config.yaml
n_layer: 14
normalize_top_k: true
n_kv_head: 5
vocab_size: 8192
norm: "rmsnorm"
optimizer: "soap_variant"
weight_decay: 0.0
warmup_steps: 200
final_lr_fraction: 0.0
steps: 4194
Below are experts of layer 11 (counted from 0) of a mixture-of-experts language model. Rows are named router (the router's row for the expert) and show model dimensions 0-159. Each number is 128 + 24 x the weight over its row's rms, rounded and kept within 0 to 255. Numbers have three digits each.
After each expert's rows: "raises" lists some tokens whose logits its average output raises strongly, later layers aside. This comes from a sample of Wikipedia text that the model never trained on.

# expert 92
router:175125145087121139092108118115124120126127131161135140145080173096096103160139106147166170093147101146140092131149096116139154148128169154092171156131133093131164166158142180103165140114145124154133104096175122122106118136167162141133113146112140120147116141116127148139100129146146137134170158126132094158178178154112111140111137096130102133096123080172128144114125146135114102132120109089161109118115135147089169126151133107084155089144145108103099131141129105139134120118123133
raises: "ever", "ev", "at", "ated"

# expert 66
router:141156132098157160082098145084139110134100117185121141145134155105119107170141108161161159114136121163156122143177120114137129124148131153111108125100158110147137139143148149105130135079134158135135121125120141113123112168138158125093074136119099101138134085121109130126108117149139142110151152120125134170170163129126084145077129096092102103104115111169102122125112144108103078140110113141142065105137140152075115145143161124083124140125151124137072142130120133120151146119106176
raises: "ni", "ti", "ce", "il", "no", "nes"

# expert 56
router:163141158106161120097120089120152111135104123167150116163104174135129120159121111144147128097106063133152142133149116106127129156122149143117133123134154096138172158147183153089119158087141119167138092078148127101122123166124121152129118151114103118133121110100092167160107119166095138138149160150108140127119159167084109143113131111105086120125102089179134109115122145127098131125102100122147127102123139148109120110157147089092124098176130162092099136132115092109112135146117157
raises: "Single", "N", "W"

# expert 0
router:140146179123150136112126118126152116145124114150133160149086163121121111181133130141138152133140080171143109150140116099144177130174150153099106162096134120145143137137138146110162169116129157113114102109157133090110124142161156128077131159068126102146118090123123127148105124171131163138176143140113140183134159145113100148119132111106125119109098076142122120122092192096116117124113120109146111101121133152105161140156174095115169122143149133114115149125111104108133140152083135
raises: "9", "/", "8", ":", "6", "a"

# expert 64
router:143114164114146139120095128125144095155127116151172138128118166121118097149154116169141127090123105153142091193132143109163146130142131166114109126132145113161128153149163152104168158108132163137142111128142165117128107136147155149117107165115088128164118121110110137151096076148116135105152172193122117139168134176115113116097134100096088112115117098154119124111104157106107140167120113136128101121153166144105131146161144085119109106145150143086101119141121109089143156140138184
raises: "sur", "tro", "lies"

# expert 25
router:125127170105142135110128140108118105159130098139142125154113166105136120148141098130147148125127083129127130148155120132139144163184134167103131125110166105165139147159154137088159173110138163129114095101169162108085102168150135152095108164115117101137113118109102177142087088151093163110170137176126126180137141156085119153125137094113128094109103090139108125114081178118108135145112109105136110113116140155119137131146133108109157108143137156108114137145119108101141158144088150
raises: "1", "2", "5", "3", "4", "6"

# expert 76
router:138123158082131139113109133088135120144120110147155130141100179104121113150152092127156146117140092136153118143163115135126165148144162161121131147104152115155166144154133143077170140111141154095131117098164156116115108163163131141112091152107111079157106117106119148148108085128108149131162121142123129175132146150110114150126133088114118111109092084147110142115091171124091137134099114097129105079144128168076142124142148123109147106151174147125103147147116111098142137131070163
raises: "1", "2", "box", "5"

# expert 80
router:138137148095176157089126139108146135168113126179154144146091169089128110164140130124160156096144101160154110150144079126152144147150166130120157130100157114134132157166146133110147149115119130119142106112132166133115115119167156138080089134132108137180102136096099140157102088137093154112142174133121108130162169138099111140089124112102107120107076074171127127108127159108117133171123117106133110124133125155129156156167129119089123125146125119110115120136091092122131145140104152
raises: "t", "ta", "mo"

# expert 95
router:159139131100147119089093118093156129150138126147139126151111163108121104162125118143148148118129118160136153143154089107139160147128132158134135147084160135151167137164179133121133134115149143138154120121162130102106111177125112153077109144134105066131081117136118122120103109147129138155121137111094102167157165132105086161096138128095117077125097076136085140116119149130074093123102099108115093103129134153100121121148172125099131128137142126124098155131102106111149151149093174
raises: "ing", "es", "ic", "ile", "ed", "ces"

# expert 24
router:144133127099147136120129127072131094125131129168164156184093190124099106156138133134156130112126132156161145180151108098132132130166150134098096149105141100145116166128145137107131151116137135143107116098132145111087135150133145141107096159120104108157079135097119141140126082134125122104197142151107122142146157108123087147129136121132118103102067102190126140110100152102096112141099116083116122095153151161126117131146141088098153104155145150113119139149120126101136145131119155
raises: "\n", "-", "==", "A", "and", "("

# expert 97
router:132157177086155130124149138106141121133105144152154136151119152104098121155141122175156151119125118148159122150129077120154166165132169129106124143107128126149166154161142127102140161091119159103147137115169141109101104148139122156083096133096131081137120078135096173186126112151114128163149143141114163156137158128122129176106150098093115089098111118124088123127118150123094135140118095126142123124132165124125121143144178109087117115137144118107127139156107114088157165144099165
raises: " of", " on", " in"

# expert 40
router:154152185120184109091122127110129126149098118160146168127099152122132096183135134134142141124110082190136113146171111110142158139177138146126120139108159095164157133120153126132140145093144163144109109087150153119113121118142150142081130172106114121145129094118110150135108114184123161149141139138119121139139158157112096118104151130085120107096118083129127130134103161118113129126130140080129121118126147146086143137146164094085146125156123157126078146130126109121142140149078162
raises: "0", "gre", "9", "e", "ven", "8"

# expert 121
router:148137152111155146121108136121146089151109131146148155156075142137126107149112124121130138133106077150163094150144101098134110128125173140143156132115135103165153149139170165107145152094134161117156120062133152104118126136160149137105105176118115127179123109100105134131102089175121143134169125125123119135154174117077080123096159117102122116126106086160114117125097142107103097125133112122150112137119129176119121148160156082119167119160143135110112141135120116104143165139086165
raises: "0", "1", "2", " seat"

# expert 83
router:164126169139153125090098096122153118154116150144159164171130149125120124156135088141144149112151104170191166148144122094144118154163163157108144132106132118136164134149181136097156144092148152120145096114167115074123131157147140171119131160106101101124135114128081186151115104156112155131151127159097146152134145143097125133119147114103120124102095111135112121138128180114103136148117115125161104120165147144109151133140167095102151113156145144117097131157110086116106141150121119
raises: " the", " a", " he"

# expert 101
router:153138134095135111128127107121155106134092142138137145179080195099091117142126120175143174127132097138130113141132141100138136172162144146139125135129144107140179153148148162110133156121150142140149124126144124099104100141171146152107123151068104123116096114119104157140099113156114137149162136140112133148174137154081108133107124108123118100088108118167124146112122175102111127151079105097157120136140159152108129174158153120087146118155149145119105156149101107106136152125094171
raises: "\n", " However", " The", " In", " It", " This"

# expert 51
router:148106148094163155100125116115137125116120126128165168153095145074120104161138107122157137101103083144165108145134120110152138163148167164093134130113141110117151174128125120124140147121138153129141148117144145091088097137163132149105096173110111119166115127088111164150130114159107158119148144189121109146146135134097147130100150119092098120105083102120105123121101120131104114156133139134134109129129131128120151157164144090097125103154150144135114186137138097093137180155106192
raises: "ers", "an", "ins", "in"

# expert 124
router:146135168092151129097137134101153097127121137151140149159089152091107098141137114150152145079111099131157140167183114093140161139161158138112115126112143113147146143164172155119138147094134175109148120106152135121122116186143109158118103169114124117150100096124098134165081127133117151126154130136104145153156117130117099164098169086121119072102130125147091132109114164091117111139098120111145092113099140160117127166153147116123132112166132119128111143148100104137140148155124181
raises: " for", " called", ".", " given"

# expert 10
router:158135138092146135103098120108128109156123120160145151142096180109115112148147119130147146109129091137157134129140079122131135158161159134121144159105153118146165159154148148086159162134141158108118106115164162082100101144166135152109110151108122096150095092104122144165106073144110165118172132134123136155125146159118123152129136084104109117115104097155126104096098178136105141148113111101139094080108137184114124132155131119118154129153142146120119137139125079114126141127067152
raises: "1", "g", "t", "n", "2"

# expert 36
router:149108137109133106101114148109141105116125130125132149180095176117128125151134125177150120132127129153174115126178114135119145130174133163127107168104145132173159145147152143101129179125153142124132105101146109105081128166139114152098124155096120137137117099097091136150098102189093145134128132141120099145142154125114113149094113115113092096083117108125127146143124132128107113167109098128123121099133148167123107128169168066080136127170164120106109137161126112109175128105103146
raises: "ism", "ial", "istic", "ious", "iz", "ish"

# expert 3
router:143140196121170146111098136108137081155103115171136151151099149116116105157130101149140149130124076142163113135159136122124152152128168151111140146092144101149158138145124137124161149102139150124132114111148109127110117150156143131093128163094123111136126096080116129140101124174136155151161158161123130167143173136103093128108152116112111120120121080150132118130101179110124115121101138121157107100133143136106120161157169096091135100155165138123080168153106082095131152146106149
raises: ".", "\n", "9", "0", ",", "8"

# expert 110
router:146123163125157103109094129092156107127119111151170145144129160085110120160131113146142143109120099140151096173165145120132140128169152153120115156109158110151132141145164134124163158102138148121130110106172121102109106138145121154120124160091088102156098125091114158147094087154111144128136169161096106140149147158085117145109140107097075123113099114133100128114101118135105123172119131147144112137145164142103135175157144084121155119142147121109100152133119102077139162159112185
raises: " of", " →", " and", " –", " without"

# expert 118
router:169102166120131132103128098114143113116125097156124138156089167117113064136113099155143157119141082156132122119139119121141137130177139145135100155122164116172152184141127124113161128092154139096158110096143117081112088155130149153097135153115124092146121112107114165147122109165109144123137174126119115163147136158126080148132122090113124104098090092151090110115105142117090118128088118081135130097137145161105137161170134113117153128134159133140107133138131109108130170158105160
raises: "ick", "ack", "assi", "ür"

# expert 19
router:178130154105148142097118130097133125152111119158153162151127154121106108142123138147154135089129083136146126136176077098133152102128182150130163151132141090140145157139150133103158169130148143158113139130167144135101129153142163151097126153131079115132122113123121139142117104133122162130179151148109124150158132143124117137132137106121098118096107088177145133123113183101112125152123114106124093072094158151125094152163145130109161122148143149088110147113091083099153135162094157
raises: "de", "mo", "side", "ma", "des", "bra"

# expert 67
router:152155135119142147093135103111141097111124125153147133159076179138126120150134141125127163110134125149135132132178088110124138139166145165120127147115131111125173137153152145116140154105161168146142125103153128132128139137137176135080118130100118109141113119115105137129091123148119140130158128145144109160179162138118081124085171116105106122127126092157099137118117178118118081174086111072129136108142119172081148140143142106111137103165123152103103116169089095118139148116122182
raises: "y", "ed", "ing", "es", "os"

# expert 87
router:128136151127129112123143126102164081129139103160129155116098160129115109148125111164159137152122097150167107154145132106137120153174147146142086144125156116150136150156143123106149120087132164097143141144151119076124127164119120142105127139115099084158087116102090130166121122149129157139149126155106114146142162151098074157131155128125123077100117088148102128103096152159094125117132118096110112119116115160106156134153142110125171120130176157110109147143115084101140184116076167
raises: "om", "d", "ding", "led", "ú", "ul"

# expert 44
router:127140154075148123108117116120131102157147145147137140152128165118124112156146102168166151130146106166154109145118116064126123138161144152125124164115136116163153144141143138109136165110146139150140087084168151115089110173164132132118130159126086112139102123096123133160111102149105125129143167140145147163175171133107129188123120107118109075078111100111105151104105160116124133168114109116116122105135156181098119135135146110079141106160146142116108122126115107119125155151104167
raises: "\n", " and", " (", " |", "/"

# expert 34
router:184166188094168141088136150138121118151097115170124160154127134115095114167162133130151150119118097159156097157161121117115170134144168140124124148094142118159146137139128091125149169103125147146170127102149139139130077132133136148112121156127101126143111105077106116152109089152113147150151168135107101140158153112104132129099135116086114124071105097133123121115100159110116111139139118124124102121126156159102146156132126110106124111158146144107096130136085116092126125144072173
raises: "shire", "fort", "stead"

# expert 89
router:147109158110143127097130103100129130133147113151129155138091173108116117125138146161156152131095106151133139129148106107133140124188144145132131143104146115144152152135133136113162177108151145117122106079142146124091106136147133147113140147131103102132079095121100161123094110170106140126125146146132098151148169123143097156119137106131124115109088060159100116099137158148108143132063108089151108080117124172105139145126178075086186105157149142116120128140116123108112129121130157
raises: "our", "ach", "de", "it"

# expert 21
router:149134134096167137129135134082145096147116144157142153183113213107108103162136117163124155107126131150141122163160100093116144150188124142123110157113138109159126171140153145119148145122144165128123127102137134120086139147147136147126095150110114107168077124103108153147104094137113126125181149150126127157147143120095095134122120097143129102088098122187136115117110149088094111148099121103133118120139151150100105132152136102113165122167150132109117146143101100092110132158113143
raises: "-", "The", "\n", "Scientific", "In", "This"

# expert 54
router:130134138131150123112123133122121122136116119169142149147094184106121079165155148141148153058120136177145098152141078130129159136136168176151135143119140115153138148161136138105122171113126155113148082108151135125123110177142144117096119143110120121169111131119111142153126097140118133148169163140131103135168138141112106098112164108112096147122124060193128158120097160116099136197119116114137125139141156165087141130140138111103142111135121121110092161117134107120130132133121164
raises: "ult", "bil", "ple", "sp"

# expert 22
router:152127137098143148105124152125126109160117106166128129129105161123117121165138129169143173125138103143151133118161100076128124175187149148110122159092147119145140176147168129113148156132162157133138133099140146111111117163145142133096105130116116116173096132089103119141109082130102160120172125134101125155147142135085099160136141112110124109097098115182121129131110183100099102147093103077153124105127142170110163138155126109109155128147165152119132154119089100117143146109116150
raises: "The", "A", "I", "In", "D", "All"

# expert 104
router:133116159133175121097118124099163136111103107154150148135131184129114106153118115156135128112126120145133091161162092123155166134151131144131134135108166087127116155149178116124170170069146142113136101096143136096125108140150144165069111127114105117172099131106125153145116097147115149131141141146115102143150162188103104137126159104124101119108105079169092117121111162099110116155129113118110130117157171145113147165151140134112142110139131154124074129112123089117137130135102174
raises: "whose", "ending", "spite"

# expert 85
router:134139135117148118107112109090136143120135143155157154138120170133138144179132094145161125099112133173163115170178112118136146130136129163143158163133177123141171149182138148114132133110150164140129090116126146128127098135128118163081105151114132128137073113102105123154097097164110129146146113131073108154141157142113111117098162103125118108128141112120145137135104127131098114136083086092131130068109154131112111149144175089111149122159137127092099177142106116106136170116098147
raises: "ev", "ic", "lor", "in"

# expert 107
router:131145168101149141091108129125139130139113129177180146171100151112115102157111137154124149099128090159137113140170112100136158148162142132096124144122160095168179146132145161112160143114147155143119115133144128133103107149149134149128108160117107137167116103113100152127113114179120111136159154149100112176125141128107093121113153112116115109128084067138110150084138129098108107141095121086135126103110136146102114132152142103108134110172168175112106143142129079129120160168101162
raises: "9", "6", "8"

# expert 7
router:135094149096157138093136147120166120132125126131191145152109161125119132177114142179147153134141122168140120176139107126110125115160124148128107137113162076134139135134147123105145139128144144135145100142152154102080102141146098139097109149121112126161115109114115177158112114184120147129139134140079122171150157155077088160117148098085101101122094086119127129105109138103125137127109107094128073094139167143104121159142161117113114116150133137126117167144119124097156136162119167
raises: "ese", "e", "eth", "uction", "cade"

# expert 84
router:164147125092133112082129114103157116135150132145179141138119181105126119134151111167152135098134126144134101136186092118150121169135149173115112148085138126138135130167135188073135150086133145148118097108168173117108123136136156170106098128108107109155101124107121144144101091158135136142163150125116117158141130144117147155154114128118097132111136100165122149115146133114118156135117105099157086128119136164098135130153161097099159118177143120111109163120116075105148146128092114
raises: "side", "like", "s"

# expert 43
router:135156150118139115115121139140166125136099130146149150154091195126126098160131129164145133117118083156133124137132138085153129164183143140112127144141171110150188155147159163112142156110126153138126119128152152116113124139160137148082135154101093113155115103126097141136091100174121148134182152133118123159151149131107098120101126117118128097089118094140123152123122167114085136144099109079140137120115129143119140131155163096083145113167133142102105148140122095132142170169078151
raises: "0", "5", "4", "3", "8", "6"

# expert 103
router:129119182094132106092134128114132130131114104166154149154117143134119106178121113169145133122116091143135117135158105079137135131156161159125139128130168106158126177159140152103133143113158168142155092077147137076092123166135137149103124139117097104152094139109111124152118111129118152142150142124105095176152143156125088133136166099124111134110112077176079115143103176106117109124124140086124126108120169164099183142142128120109151084147153144109116131132114111122147152143126138
raises: "ac", "av", "edited", "en", "ob", "able"

# expert 28
router:136140158083134110124131114109117107157102121127130167145119147129121098140155105131124147080118104145161091189119131119123149136156167150106125133101140116154119195145130144099136157115148177142151107117141129103118128168159164128101126154096115104129098126081107127139104123156123152157180162135139108129176116118103125141119138124070085128124139085159117145136104130101090128145125139142146106102137170162081155132149133105120156111144164111117085152152106090094132140166131159
raises: "gro", "ional", "day", "ale"

# expert 20
router:138145170105125147088140132090147098152123113155127143179087137122085104179177109116150135137148099145180110155175127116119114144141145165104114137112121109135152147161130148106137164125134139146120118115170131138106112144127149144120141151072138107134122110094115128146083121188123133141157148150116127145141142137105104150127143124113107093108130086164115120111104155083116096117133119078128115086155128144111126152125156090083136103161136151093083145126129098090148139142084155
raises: "5", "1", "4", ",", " ", "6"

# expert 99
router:149117158121173126127098144088150105106101111156143162135146152095100119162135103151146154099115124151183106164163122118129136143140149144130129157103143115122139154147147105102166166095149162141124127127156112139085093146117140161113102143091110088138080125089118152140118079151132145133141163150107099131142144143080114161125164096091078127130105100119109136117109128143107103145141115156120096115141148135092125148163148113111144108135120138111117141135133120061144170169114180
raises: "mouth", "leg", "gle", "conf", "ties"

# expert 35
router:172139141097122115103120123110170131127078090136152149157113172100093104167136113142126159115142115159130084129129135079115126146151147170145117170135156111159129162168172168130159132122140136111119104101144156099074102162114134115125120160089129102125097127107124175147086091141159159135141141148131125160162146181095114134101141128121116128102113109130135131127090145101119140147117116108157104133131143136109143145169152109075173099144138129128087160142114105122126148145123162
raises: "\n", " In", " She"

# expert 27
router:167143138124129142114124142115146105138136107133143158169121161109123119147136134147138160123145106152151124126147115109141179172154142141127113137143161106153175161163175119106166122115148156145157114095133166133092082142145121155097130159136128111165123094104118155164112099157106157116167138149098148145140157115115137119081141105114115092109123126134090141116115171093080116148098143123134115117103134167077137157180137091119120106178169137109134141125114083111150154120119173
raises: "s", "d", "tte", "ship"

# expert 37
router:180149134045155108093114085136147137130108109141139170138098133137126106133123112127153120111122100150151146155156110123130123143136152127144129147099111108148145132144175105102126131103132112120144129099142127101136076153135164142105119131121150114139109109081106146138121107139078136130128153121097135158142119130113113166137174096117098122060118123143131126125123176120101138159125108110067092103145160141083143115160183109106144129171153126122091114132118084112116123127069119
raises: " Singles", "claim", " honor", " debut"

# expert 69
router:145133148065135133102119137098156114105149115168170173143076194108127089132121139159165143119132120161136129122156089085120114156142164142125117150113139094140150165148152151079108138117146173135162111103146151094115134135140114147089130143109112104160077115098099147170123089149122154112162123135102126104149147163113102155128145120126109128113130100166091092123134141127120113118130111078130096092103145156123138115142142098117169126130116135118117146130096087108119122133089140
raises: "io", "ini", "si", "it", "at", "id"

# expert 33
router:142137140103161123106108164098142119131117104143140174160121147106081133167135114135137153094146108167170112134157136087161136149129175141132115145119149107143134157144135158131152152110136142124151111074158124110092105164160137147093097128117097090125081135107104121160094092160088156141130164128099086151145170135099131170091182115121100141094101125132117121116116155122097106130109145131139128108122162140102155136164166109126160100162152140104092132138114098120143150150114137
raises: "ž", "ł", "sen"

# expert 18
router:145118168096138111122079114103143092133090140197144119169075138113124110178129125144160138123110095156138126125134139121109138133139139164097135128114131097116169142119146133088156138107147150155107122113131141115094129189149135131099099135096115110128112102125110139145111115175099128151173124127112134115148179149109112123119158125098116120123122076160101138098107169101105111140089088097152094094127118140097159172138150100108151107161161136105125163152121099105132112129098144
raises: "2", "1", "3", "ous"

# expert 49
router:143123168133147145112094115111173121119134104171150161139130161110116102168120133144126137099152112162155097177136135119142161153158123167099137138122143100132184130137139170118149171119130160088128111096152149105110112149128143158104122146109113136158117089101086131139101105134090139124158119143100132130141178138114099138110153084117117088111123111172124144124107140124135121168120103101153103102110188162124150130158142117094122096119176146120092137155099084143122145166125153
raises: "sk", "ver", "ve", "rant", "SS", "SP"

# expert 115
router:136112172088127132109113143091155108129099104157135146144081148107117112155134115133157152096105067136159116123158123108105148164150190138122138131119155088146168157127153137121130158122167133134123106123151146113092137139153139136095112132136128113181103106087140152157108091129107140099188150128122113138103161144112086153143151097106111128131104092157127119106124184130089137138121111128153103091115115155116155118166137120098148109149173153092105135148131101114111143102093150
raises: "1", "2", "3", "0", "4", "7"